Experts of a small language model.
Size: 11 layers, width 128, 18.5M parameters.
Experts: 1 pick a token, a sigmoid router.
Training: a variant of Adam for the experts, 685M tokens, 10447 steps.
Below are experts of layer 4 (counted from 0) of a mixture-of-experts language model. Rows are named router (the router's row for the expert), gate (a neuron's input weights, with its number), up (a neuron's input weights, with its number), down (a neuron's output weights, with its number) and show model dimensions 0-127. Each number is 200 + 20 x the weight over its row's rms, rounded and kept within 0 to 999.
Before each expert's rows: "comes before" lists some tokens at least twice as common just after its tokens as in all text. This comes from a sample of Wikipedia text that the model never trained on. Tokens count by the router's weight.

# expert 2
comes before: "0", "9", "8", "5", "6", "7"
router,193,193,185,189,224,179,178,192,246,216,188,196,215,199,172,172,196,197,215,233,216,227,251,185,179,218,158,179,171,215,219,228,196,210,182,205,176,206,220,199,148,197,191,229,214,224,204,189,204,222,200,200,203,199,200,218,173,182,199,194,192,207,207,191,207,198,183,184,175,179,217,185,219,205,184,234,209,153,163,208,173,217,207,219,210,210,177,183,200,181,198,196,207,154,200,184,192,184,179,175,211,186,250,190,169,185,200,197,174,195,229,206,175,250,172,202,208,183,214,200,204,201,213,218,188,202,207,234
gate4,177,187,218,195,229,206,163,197,201,219,192,243,238,218,210,175,169,177,194,196,234,202,202,247,187,163,164,181,234,213,215,186,192,178,207,196,211,169,195,214,142,227,194,232,172,170,193,193,188,218,198,188,164,198,208,218,204,198,181,191,195,211,201,235,193,194,197,201,193,196,213,214,187,204,224,230,223,192,183,221,192,211,174,197,188,217,226,219,218,208,204,187,224,192,183,189,196,187,183,216,182,168,200,243,163,205,223,194,211,211,216,197,170,222,200,220,237,186,171,194,215,190,232,218,183,189,203,205
up4,157,223,202,175,164,237,158,182,182,170,161,208,188,196,189,192,207,205,183,236,212,199,204,207,191,222,191,205,173,203,180,190,222,199,168,192,205,222,220,212,195,177,195,209,256,161,183,214,210,237,212,217,180,191,208,240,213,199,207,187,181,192,154,179,217,219,197,196,232,192,190,188,183,224,192,218,225,174,189,172,203,195,207,219,216,223,217,173,175,189,236,216,204,210,198,207,183,172,188,217,204,168,240,195,220,227,223,197,197,201,214,179,200,164,187,218,205,182,172,191,179,203,191,204,200,190,179,213
down4,227,223,179,197,211,174,204,180,189,232,199,184,214,210,189,196,187,170,191,190,211,189,175,209,201,220,181,160,180,225,164,222,185,230,182,191,194,223,211,194,205,204,209,174,196,198,197,185,170,190,199,201,212,178,232,188,194,183,197,249,175,229,158,179,208,203,191,182,231,191,223,165,194,198,187,214,202,209,191,237,235,189,246,198,158,166,214,177,227,209,190,197,187,180,230,188,188,177,215,196,195,205,231,195,206,184,182,197,216,186,195,201,231,235,202,191,213,219,175,189,219,188,183,169,249,190,192,228

# expert 25
comes before: " |", "–", ")", ",", ".", "),"
router,217,187,215,187,214,214,184,190,221,235,179,197,223,182,175,175,204,217,221,231,243,210,227,193,209,205,156,207,208,220,222,218,203,182,209,190,185,178,200,221,197,180,188,214,227,209,191,196,205,215,218,174,175,219,175,201,182,160,216,208,181,174,181,196,211,209,194,171,154,206,236,192,204,178,166,225,203,168,184,207,185,182,208,196,213,219,152,202,189,208,179,194,203,181,214,170,229,180,184,200,211,188,213,185,174,169,207,185,187,155,239,219,196,242,208,200,188,176,224,207,229,192,194,221,209,205,178,175
gate4,241,228,214,164,201,202,198,171,191,208,226,183,206,192,212,158,206,236,191,194,209,227,210,199,187,168,188,230,209,212,219,222,245,185,244,191,156,218,196,195,200,210,183,215,223,198,217,227,193,171,200,209,194,169,212,203,191,188,203,233,193,195,198,221,174,208,191,196,205,194,219,209,194,146,206,211,225,226,183,206,178,188,175,185,195,220,166,206,188,231,170,199,198,205,195,196,235,217,185,212,199,186,180,216,228,197,219,206,236,172,213,178,211,213,204,185,214,195,181,207,253,176,198,210,182,196,225,167
up4,208,178,170,219,199,206,226,192,229,182,196,181,204,197,215,255,184,184,192,198,189,161,224,214,174,198,202,192,218,187,190,215,176,227,175,222,227,207,185,265,176,191,213,161,202,230,189,201,201,242,230,200,214,191,196,200,194,206,204,246,204,193,218,221,231,188,201,168,204,190,176,191,210,199,206,210,199,221,212,195,190,199,200,198,177,192,209,180,199,159,230,177,219,195,210,202,220,182,199,191,184,202,211,194,174,185,225,195,181,204,199,193,204,187,195,205,207,225,243,224,148,205,198,192,191,210,220,261
down4,233,206,192,225,208,174,189,203,223,174,221,195,169,187,193,213,223,206,204,198,209,182,220,155,175,176,189,186,193,208,179,188,188,277,208,196,204,154,212,231,212,194,196,200,205,205,190,158,205,199,213,184,169,186,177,186,204,200,191,203,180,180,183,227,203,227,203,239,232,201,210,189,179,205,191,194,256,205,190,198,205,212,167,196,209,198,178,176,175,173,184,202,180,209,195,190,183,239,193,203,217,178,214,171,172,194,203,201,185,199,185,202,175,209,221,207,159,177,203,207,216,188,227,196,183,237,174,206

# expert 22
comes before: " ", " the", " a", " Team", " his", " MF"
router,201,194,209,199,222,222,192,189,202,223,181,193,220,209,176,196,203,232,203,204,225,175,213,202,192,219,165,219,196,222,226,199,169,168,213,242,190,173,220,221,193,183,194,233,199,207,213,173,180,193,225,213,203,198,160,174,159,166,205,235,180,207,190,249,213,186,195,188,190,210,219,197,197,201,193,239,182,207,182,228,203,195,216,220,227,247,197,204,190,176,184,192,207,190,189,189,221,196,188,157,226,224,214,209,184,180,230,199,186,162,192,204,197,223,193,187,145,173,196,228,192,210,229,215,226,199,190,187
gate2,208,209,209,235,220,213,207,208,177,212,197,165,208,183,199,169,190,216,215,203,194,218,183,186,234,167,212,199,195,205,164,201,190,207,215,182,210,195,185,203,203,222,195,196,160,157,188,196,215,201,169,207,181,199,219,247,203,206,175,206,206,188,206,193,200,227,189,236,160,194,204,192,213,210,186,176,201,192,191,168,142,187,194,203,179,189,194,188,192,199,222,187,209,216,165,203,182,187,187,212,190,209,187,228,153,209,185,216,202,179,238,165,207,186,187,204,219,166,199,199,232,184,220,236,151,194,153,221
up2,242,189,191,186,208,188,224,180,208,176,180,207,200,214,219,212,189,203,169,187,229,203,193,211,218,260,207,162,205,206,165,217,223,193,195,182,210,190,189,219,206,219,194,229,221,204,185,214,193,228,154,206,194,197,202,167,185,196,179,202,211,208,203,210,185,205,181,208,197,165,197,207,248,194,197,226,210,208,176,169,210,150,184,200,187,202,198,182,205,247,198,216,235,184,226,232,195,171,176,183,210,200,216,203,242,173,161,204,170,210,210,178,205,195,174,194,168,219,222,206,199,223,173,199,198,195,226,204
down2,182,192,154,227,170,227,172,188,189,203,209,175,165,210,173,195,226,159,232,201,163,170,202,163,216,201,210,165,215,200,235,205,183,191,191,201,189,203,204,188,213,198,181,181,211,205,234,217,174,216,191,192,218,210,206,187,254,185,203,216,166,184,164,193,176,213,225,195,168,212,200,199,210,177,170,164,204,202,183,207,199,200,173,184,198,168,227,176,173,206,219,175,205,190,190,197,211,183,184,161,179,220,195,212,194,201,219,196,197,206,171,178,203,190,221,195,171,200,201,197,208,191,212,210,202,225,152,226